Below are experts of layer 7 (counted from 0) of a mixture-of-experts language model. Rows are named gate (a neuron's input weights, with its number), up (a neuron's input weights, with its number) and show model dimensions 0-255. Each number is 128 + 32 x the weight over its row's rms, rounded and kept within 0 to 255. Numbers have three digits each.
Before each expert's rows: "gets" lists some tokens that make up at least twice as much of what it gets as of all text. This comes from a sample of Wikipedia text that the model never trained on. Tokens count by the router's weight.

# expert 10
gets: " a", " the", " \"", " his", " he", " The"
gate2:145107143073152138164133105080162109161109192039119108155182097078172093103114169058164110165166070115152120109111179118201134077119112098077122106086109091100135142151189126187117133151152112107139124115135132122105161085175124145137084155178074090115190097098146095122110143121167116083087135150102095191153156138160102038146069125134165129138148124094160117178183107159152153181112080143141125113104139203135110083151109092117123131152176066144110152143125180116141174172148127143095152137112095105088162145178094150043114168128137109172076126140113195162158130173139151127097124077153121101109165130134136121168135164110163141098165133154162126148110101126148109093107122164124105159150098127098065116159161155115098165183154112089095112101123081072193124107121138
up2:153194180134113130143157148134091119097151101128162126115173171180104105130088160142114114113128086155113106100126132137146127100156100133113084144115129065153110094077158111102133121163092127050153111141160110084130060107108124179073192171135147106182079129161178205098152112124101134111124129078127101146090109149123146091094163169175096144073127053099069145076174192179128140082136196122098061134190147125089166143110165070114107131109161193127104097144162135151161130146112099120151140082129122112060140100126110069201101126097143151070123132154124135128137126136164108110152081115077099147133048124143187080098070111097169158168112152097150163130120098172141176130131135145178116100127059154123110120097058132121147086174117157125132129125141099095109158123083132
gate3:162150125087087142178148125122086137094056110124072112127075110158106095189171139131148113141122131163124181095134176098148160089121088094159141108103162145118093083146127181121168185127099106087146117117133093110101133130149065169132163139125071101141168125117158155110153139134107117183161103160134129160128160184086104174139122151144114133210137138105171215067146155166175100091098134122157144088121114164105126123092093065116144124104112109147121166076181078128129140092143129167110117129090090148108139126079123108128154143174161197157166131113188148124135108110083103113104085131174186081120147139111118153125121047101140088074091181092110176131080102164125129073086165160237093148101110071123089111096130178128122177094135123138169184127101114113120117140190093
up3:098166134118156064124153169077144168189121162116115162121112096112085157120164189119124136156143123074088098100125196175149112151150166126107079123090094135193124112124044170137126108148125151160113100125113167080070143122092168116130118096177191140110188128131133130166151131104148144156131118163130153086113110194148163173114136132099162107130105115112170111096192073116074127115133116131172184166087127170154078094108106148092129148175126143157113120120118175141095105059072123175126095156114141149092173120108131094153070114146109082116121106171119155136142186170142178113165136076096163152114153157172111131081060095188077125190129145118143149163164109109124130140120189146147100143163140132145113228101094140088093142094067076073127112158139144091152145102060132

# expert 4
gets: ",", " was", " is", " and", " were", "s"
gate4:180176107092064096158116131135112155142128186115130122131127155148075139132148169160148171158105125147113148109143059110119151111202132121109142146104091152138094071116057099172171129080116144160172099143137164128135154125160165077149121105176092123127163079108144172106130112157113131179083134084121152163108172091155163080129042137195124113121120190099165160123139134152094145159150127106161102134184139072140150168104193142071168089154148166163137156130175098148135099080135148180096172049121122125079185157160132129117090109132155172158114108090087141136180110172147141172175101104126105137083121172121173166166195141076081165135092130168092114194111137185129189187128092152154136130117129113122111079106112124089101161116133109197119090164096135137101148170149126
up4:139127119150149108160139148139096161111170097122127126114143143134209095128129122080139090112130095094110128201116111138123155109123147145114105109108156114148105155111148124165086160090117120118092153156210199158169091112130103139149119065079164116132164176189141166163124167116134183124193121073057155074112097189111151098145102165087181131132104066110159133093126154168092110176103116077111058091092121220118113118135109106110123145106140084130096121089192127067097137134150188115147113175122119146117093150101207114161130141170099125105159139096168109125136119056111103126134137133034136124092103123132177096136145153174115126091095168153154167044119130076126112117105094179150137121173171132144122128103153141079100107168132080075121086117136169186109166142137182
gate5:132150092106194057124148148167102170196140163086147134109091158124171164186133144104152198156070095066151125157089125143134122160187096104140176171114177098156162141139148126088133142089103159159069093121138062147122152168155111129202090091084081084109132126146168119136151129069137072136150120168149094052141098170128153113104095141159113097134124057096139190088120187101172147132086128092149190084132169123115137141128210152194143143107080097112146153140094157134150113115170154131088118094117178104179127117182118131144206095086138115154106139097094127117199102131135097200124174117091165172143129118119141128134156092157167105112109142134126138159098140072142125156114146113105166151148132083112087183147143127138124154101159120161141136158108195122138173146097123
up5:094122105131139166130077039132188098121132110106158131143145079145106118100176128159119087088108084137107142128155157111080169129061111166144082133080132105131168156066147166175041150145112102135135115120156111144120142087162124132144093104159140061180103151048117153137108161143107094141105086110124114128064130101170139096208139138121149158098101107159152067135131057143102031159169125166100134147108157107103136151133045079120110072190174146171169178110068135149101129131130085131136161160108141156153128118151107089111143137134153123117108146180127106125067175136160178092117121104101148110126108170135121111089126163200071138123115100131200106155170136169103079144184162114131134190085164111134112092128126099139113107094083137126110095107097127069097096160135087

# expert 9
gets: "1", " ", "2", " B", " M", " C"
gate4:100135092116106097135115182104137070142140125111101104163125176101177129173113140150113153157128118088091116161133088148178158077108149143155103172151116100119176127152120125133165204184116095142133050106107054132105079144085125129071090112142100106116115165095108153097143143190134154176117090131126176127072113122147127106160122189184070132128173153145083157138126102117138138196215121125150193175178125187135136099142153164199090110180110128080141102131152115115104072105071047136086165152125144155126106115146061108154064096169151100133177164126089128158093150106137109169119180118149148180100111108074120135160125133078133102081126136147137130124177174112174094080081113128109130064128123102111124103202168138101099156177130154136108179100077110140116132150119130
up4:092068119148133127096147078106133115179138132113074151118144136137067153102135165140152157166059117116158160127117100107180144113163180089141104088046210133174128086140117155151172112103151135093209114117135135135146103141131149129103112135104145078192100140122173141067160154183106136132142154159109172130141132191115118072146086211111179141164092156080151097142174136094106147108150157135118105106072137147138171181104167114062112042111079125154138157138129136119119127112104096160129096083113136073123117156144119181158155166163173149148152115065097174083097127126129119081115138124153095127127093144167100113085144131063109119129134196138130130059098107113122107167119139094153123140144134139126121141097087095152137163090125200054111065187162198081132139110090131
gate5:141114136078083117093078166198090138101104127150118125125143171160181118151095164143136117088195159123139153135098139184173075064095093138133110156119111110069074188144117127113087129108144098175110105162158131119246177135154166163113114143124127089115153157103126109111087120166137112099085158074094191141140170153096080152119107108115131105139094169186151149096113175130183106204162086144158107140091140165123141142097142133127157163157150126083150138086134168187113116132113071114160122153105186092174132140096121113154180129097149130178127172137148132169165147089149134142107150171086160197156186113106137148071060172128125085173110132187109113134115109105126122153057105159113184131134154107102165117191144095107114158117064116162134129098091084104129143100075140
up5:188185122067127083115162117173112109166138171163170157144070153139086128182184061178178135142162115138166129153136144116068136105186080112090173142127122132065117148177113146067106119099146158155125160168089170133177141094136134172077077130069130127072143173131077152045117123135077148123071085103151095143156108136096126093108089135149160118139154150134170121125162184190181116130166149141150123115077120120158179092137136148160157144062134115126098075178123176144105164197166105078146098144144128142174078134147072150142120089151127110163147134136170156161109092106120149144101125157151124115139156106094100123155125157145114147137069115148127130107104137083189164165129107096153074150125132139060064176128068153141130209138117124135172131099139145111158166086140129

# expert 1
gets: " the", " of", " in", " to", " and", " on"
gate14:114149125075103138170124099112104147154108144183128056184154115167110149177101169110136066105127158111141134139140127114153128064137146111158118085151168123078084073104164174117196126138088125134116143158171076130141099166099092142111190075165087111092202151117058138140061106097128119177130158119143112161117113111108129177158174111083170102171111129116118135151119085124097112132092100170104189137148125129107167106136135156144160078113112075130091150150131086152085182119158116128136110126150140116137144125131183147180199182121157091140116147104185148163096173185095169158089172188183142134152115133087102137133135151123161158110089184122081119150143118069123058104154149071120203150180114176168135128158133130140095191088164169099143178076150141104078120159104145
up14:057165112143131190107111119104137133151110148133107114123147145165162139098145123104148154168165167175118133135141125180156147128101099085143082112090107124109152085070126134090117134095119164101160116171177088091143134125114158114151071145126141101079140109125137140088080188127110126153151061172107169132100124172188096146086130119136098149128145131100094115126102147180130140100132153157156149139159109128101130091140116177181091105166124159166121076122071138124102123073150163134122155118149155122122080060088146120170141151078126079036135085106073024104131108092154088150121152115114132140186157066170129134156161074146104117153180103152186147175108147116100189149121121110074161164093127077170164088157088075079109138233062143174109108157096164142079119132159140
gate15:100157149145138054134103178086127163144141147098131136026134121126096144167207153054178170153175102156151124136121120080181099166124122192101108149093117131098100080119088105125126170121126142142100128127090051084113137132143103178168138142156156127135082125140117132142123132132124154130116199121161173055110092183096140145153162147132160115115123089100088105145073153066165149149156124172175150135141157102127126128118137121172167182129172146128138143164171116103154139115130159154099119079093073103121093132105069127074074092147151117132164119133191155150188139118126114114133122146120110148123171118112095101137188185113220132174140168161196136091085110158092075155169087138150099180103166096086107151152146132137142167113106091077122109157046115165130114186091139
up15:137150091101093179107121168137172187081196122125128156116154075114154205106069057094096142139102127169120127147157136121079117158099168131144071120149059158136124141100120134174128123106156152143111096095153196158138133118138166110117087066197211132114110115135054105132159138140117150155118093134103086158123094069144152129116138080098146122084147169107084157106125155201120079147083124137114119066086118136173147119143100121125152102080117120072117085138145084170137125077123086106112157173198108121157167136193136084139082137130181140149159113123065126121139138202188079152122134131143139157151119155157126101184147102164119138110125143122154102091159119152149168050096158151194070135150149150098089099163117085173101120128146066133108191163142117117120121101125090

# expert 7
gets: "\n", "0", "9", "'", "°", " h"
gate4:074104124072148056136127111087122073097094120094131116088152159209117078179136129104165117119142115153144121137079155106154188106097125166130188108100153046104111098089116096116097143175088180090144120139105106153148138158146070104157083120141181143124102105113154154145125123188057170093102135130088098097091127149036090137179131050160144157114121091065108097143128105135067083172132156150117079078159127097113130122115063108115084097122102155091068119114055186160088144115121142113116145175085114127133129172091119159113114117131097169093062137176136144125122114105132166115124145081104124137140153177142119140154123113146169131122120179138151184167088118095090126108144103082133114137103193126182125109141151119104104107117147135159147148217100082141162144182102180
up4:134101137136120131109084188150100062184100149104068073153159147143137110085149118127125101121118094191147097130158119139165116117176112118083092156118089076098121118089116131138067096156097174096151201149114103100066148179145094123135084068135171185138088101083075108164055141171085123136164132111131106132081112175170194082168191162174166120099184177078155074142120170135108114139095132072185168115086112074147166156099094150104164140134192064070085118164152115098175146160105142129195117124137085146146126109145145128110178118126104065150150112162090120130118104117088121105061173137133166180109145180143160166194128087149148128094151126144062156114127105131107152133126197120105135139114168138126090108121145125149127140119115104126088128148140148160100152139152126
gate5:093121143092136102151153120102079077108162154122129136080181162150164126164146116066108186112113140082125089110125127091136111154116121158134113129161065164128148134154097082102114089131106171105103088189144166136116146077206120160124098159134154161148128106170154113133120120094165121111151092159146124137118123186122164098148152143205069108088114157091141127139091169165069166109134144144075129091177098150157132113017109147117111123104145091087120138113171168159149197150143157078094071144142139109165127106143144155126162123057125124118081126065148110097162159111096126117198189146083160124163166201082126144102100132163093175163186150173120186171113103143172130135092055153144142164138092122117100062132130102096119171125141165146153085123097151126192143198135127
up5:123098124176094130177095113094105084173087124081148151072100165078103149142107100109152139123094112101104117180084133092133129104171131126116056098141154167136092119137120152147102110114164139166148092110093170151152135123152103138088180116127128083176123126109133117185126110151076119091150163127144142122167114122123085126127147164149073076154102154137143112101114078176139109171179154084120094158044105122111107180160114156205158100098125137110160128107105079116123165174096093145128158098184140170127095158144070094106148143182124151194173116131112062158140150144127139098145126123137120078144132171188149163164091120108136137098122112099149128121158064182074115093120113076061177129068052091131137105151166187105124074166168165081125216037132104116123157100095145

# expert 3
gets: "0", "-", "5", "3", "4", "6"
gate3:105100174123117128088138099146110105136143147130157077136133131183161077199144093088105109128227111129166123165118052171128065133156093112103104136186151120112108147107129120154146145123099138184120097161106146124067110086116164098131096106206131102110135141155126189122077136111105159151156153131147103107115183137101160124190119115223115109145123156120115157135102158096097170170106107097106069139188134129161149081128178124085154142151168112091094192150196141104143126145145168122114090110100105133112102147139100186121144122154157101161139116124159098167125087130154136195161117086109203101101146133183135122166148087159100164145092084087144172113145160193126169128115103142122116211096133067125112198092167152128155194145080089141100098087133118181128143132110190
up3:152151113167133130141186181136089115070225175102143112127159128079078104101095093165139109097085126118146117116149130137181105145154141186101109022127112148117079081127121165109158084103075142124116122149140179096095155194101143110144134096126145097110135102120168135091148118162167113099080126095156166110138138141162081133088092122057166143158122164151172071107123122149149175127168130128146132123122116138133134146121154171109151107137128136097119122140132132070143140118139141112122121046137078246124144122187131144175123129123121167155111117141035187078117177133156088158143086135155047131194139068100163125092130182133152086134187169111119127089087089178107069149177089126136074161129120117106137096121070088096103138100135110158131145153151110146154140148113088
gate4:135175138165087143166126112147148101130097120050163086127133165152167157187102091146127164115159084153108152180127150115159158073142112100102081156146089108099124159141112077167131118146163107126119144143139146131084125093158099154139113166115177122162128103127124130164079117112073109144077122119056126063153174175189150137151144169124164105143088150144120160055109124161198148158169149160120091128140107137108148111069121157161191066162151132135129119136060149163162144109125101175110114144157072134116152112148114162088118116188145172157126098175107112078162160155093142133100150119071068140076136130170155088158150125095074148124148185037095128098178096107099145106081104165149157139164113135160112138173073142158144163137133115138109162185145154166069180174201182
up4:126093101090123116115118170149142131100179110141112163131119124062132180090089155170140151157099101118161162079220074182076121150158124130128166102131131161146218098120134158099128120140118130108110168097079103131153091159160129057122145144126109180137156124122147105108170129085158089106171106089160140114161157090062096104083164138083095169137112163071125111121102123069117195087082106082141183044109093090126190137161160225130077116188112122135187109134135121143061122096086126155176077130144158125146122104134184112146140132094106124080132142095115104175077124115164156136118088131120156119116121101095148134124132121091147157163155074153104147060100157103169174142155166100167144123183081077090111113117150107086160107102145159120134158094123132123160177082148108

# expert 11
gets: ".", " ", "2", "3", "–", "5"
gate4:137110056135179099094143133124141126124116145121118132089145080084152109157116121180126110107125065120162116157066118154208133092082176182082106089078159119156095134131077175112144124119116094159116162078089108121130143159129141116160113093131194133097116152107107152118122119126105119122149090130145160124165097115103173101151071052144107151087068135061136128156144157134119175166073088127087122200096129149070114127110111118102130106098139144158104069158109148160123074123100112119162127111180088114111171134130178129168052103115120168084130134152182199069152077144147137059128127109129120143117105121149136171134170119109138087212134153149150108139126156165130109126139118039185104075098118087137131137132177078094118123138090149126055179119063117151166199124167088
up4:171154069145112099111100110019105125141104117151149136152175166135145089151128152170157135135120114139136110151095158162154112131122167099103181129120136107119152142126170120105164104170090047101123137146103122121165089089129107101182062114133151076074115190118084113142145124127093167045161110168120121140157183214099180083162162121151076186136132121081108185138175097160073116082147104157080071106148096110130124125142065131153089177095107136156176127135113126159125104089146118138163114060131068114115085141071154138138136077101123089115097181162083147078126147155136149084114090134100123087168064119128116103114174134114141140127120191144124101137110159175109183180152117079122095142132190081152140184120113115076094086101138159096095123170119150173142165111119115
gate5:170128081114157127119029085112108139116164095155102163118126169157186139103163112177147200126185094187097134142113102149121101149089124155140132113130083136107147105139077168174199117099151128181104128075113161118127143121159165184048165145096096169155094102168127154168164127117128146168119122106170143082172105131100145115137121096073057126104161076098081176128137128079184173142143106119101124089126055152177109130142046137166109120156114138093103174160170146086122086123073167123121143112114103135122103097126091089024149126150166064196127080110140081109141131101111100093126112128129144158153176163137155133086100119099101146159147183156145122116106114129174122159106179082173109131173174124106072112121135134147150128136144151087169102105159127161151105179128165
up5:151071148141117144091167118120086121139091161130185135142121147145106125198106120115185097117169066080060139104110157142167142136235079089106173068147183119139176168071081146064110117170175128130112121176088149128080118112103127121149116118165105171148176210125147114106120173180100082139142138153115097129120139113104112095081110125122099136169151140164155160170124123126166110099103125140104143144110145127100125125146119129199106120087100086140109158093123164105157103139103120097091091073163101160175101147090109178129119124114125150094173093135082155147145105178107165121165063133135101146124079145131110077136156118132099113112131106101075119139195054129175073144090127165126129180131091091154115099136144067106142063174082099095200143144065099119084071110157119

# expert 6
gets: " |", "|", ":", ")", ";", " /"
gate4:091099128122145114102188162186148166113103182130100120136126123077163132175085117139154125100106089106114130090151155131144135098128122150042184161121139206122122146168137065122124153165131169173164156130147132076115104108214105106120162147101080159175100142098154130140129173138105114181104140110143115169173150098111087182080067119205140115134111143165159147209155142107145102147111188144079138058162139117082110135096138148111122111122158134148119117130098091093127099116109109083125070156088090096098123165049110154112159133112087135119120116144097135158081098139118124124115096126114055178112129147103125144084065115143110168140073125159208114070191143073061128166111127078143195140131052102159179135096132096155112148117158101098175104120146093153140140150142162
up4:106094100152159123155141096150125133153103116142141118155153201182136089066147110053120125148110135119151165125155170158108120160131056124154126104144107055123153131162105201137138114119164086149120142148119168080111108153079185213085095116201142125134115129139116137101074145172130177113139157140133135137126085121128117143151145147097124167188100066130099074147056112135083133137124098157177146139140088126151100119131095104163148102153183114158172140084130118150076136095077141091127103100139177173123044107145148163089100113162119150152119169149199126102134084120192100176111176143101128125191092121173173182100147100138090119063150145096165123143111073162154149145157152153081097185105119105107142141120159149106147123208133117151128164158078142173124102180195069
gate5:148127153139133153146141103096152139137102151090207168132097103155125078149110154199136144129156059110151096127128130156144118163103131106132082143099196134151108153095119103121148147150105170134151109118171167138126142138142113140179127157125108139138186164142099149137138139123124108138080117074099108150118209150187136097144128119102174143140086098079136116105126089144155064080143132113103120114153115127131087143104177120107103101084125113060113093134113123113148116101071116156174143091083201110180050118110104124107159135138112180160141123172119115190068084050065108170100127082159080111121129147158108166124166176153154137138160149175123192205093171147109186173132158177094075131072101147126116079156165151244073111117087144150142177126070137129133154129169127
up5:172139069096092169116077068039135165138105116105103147095135091173110141150217161116208168111104087103162135114128148101167112140107165112170146160124133113110151184141121129097100156145058136164126186138178166165143116104108148097174116138153191130129140101153132122139097129159116133201086120092164105161141136171165157123109164166157146148098144119117085090162123090124102135127098051147099116137132143110097161156056083104129132121143138110135092147156099191110080052084140148187130112126119217115086118100103133084096091179112091167148113126151162156137209116113123168132128177121129161165134086152110072151198097171151201144121148122181144165129127122105168102141143144171160148087160116154174071097131166139125110119137117139170129110117084124076116115074149114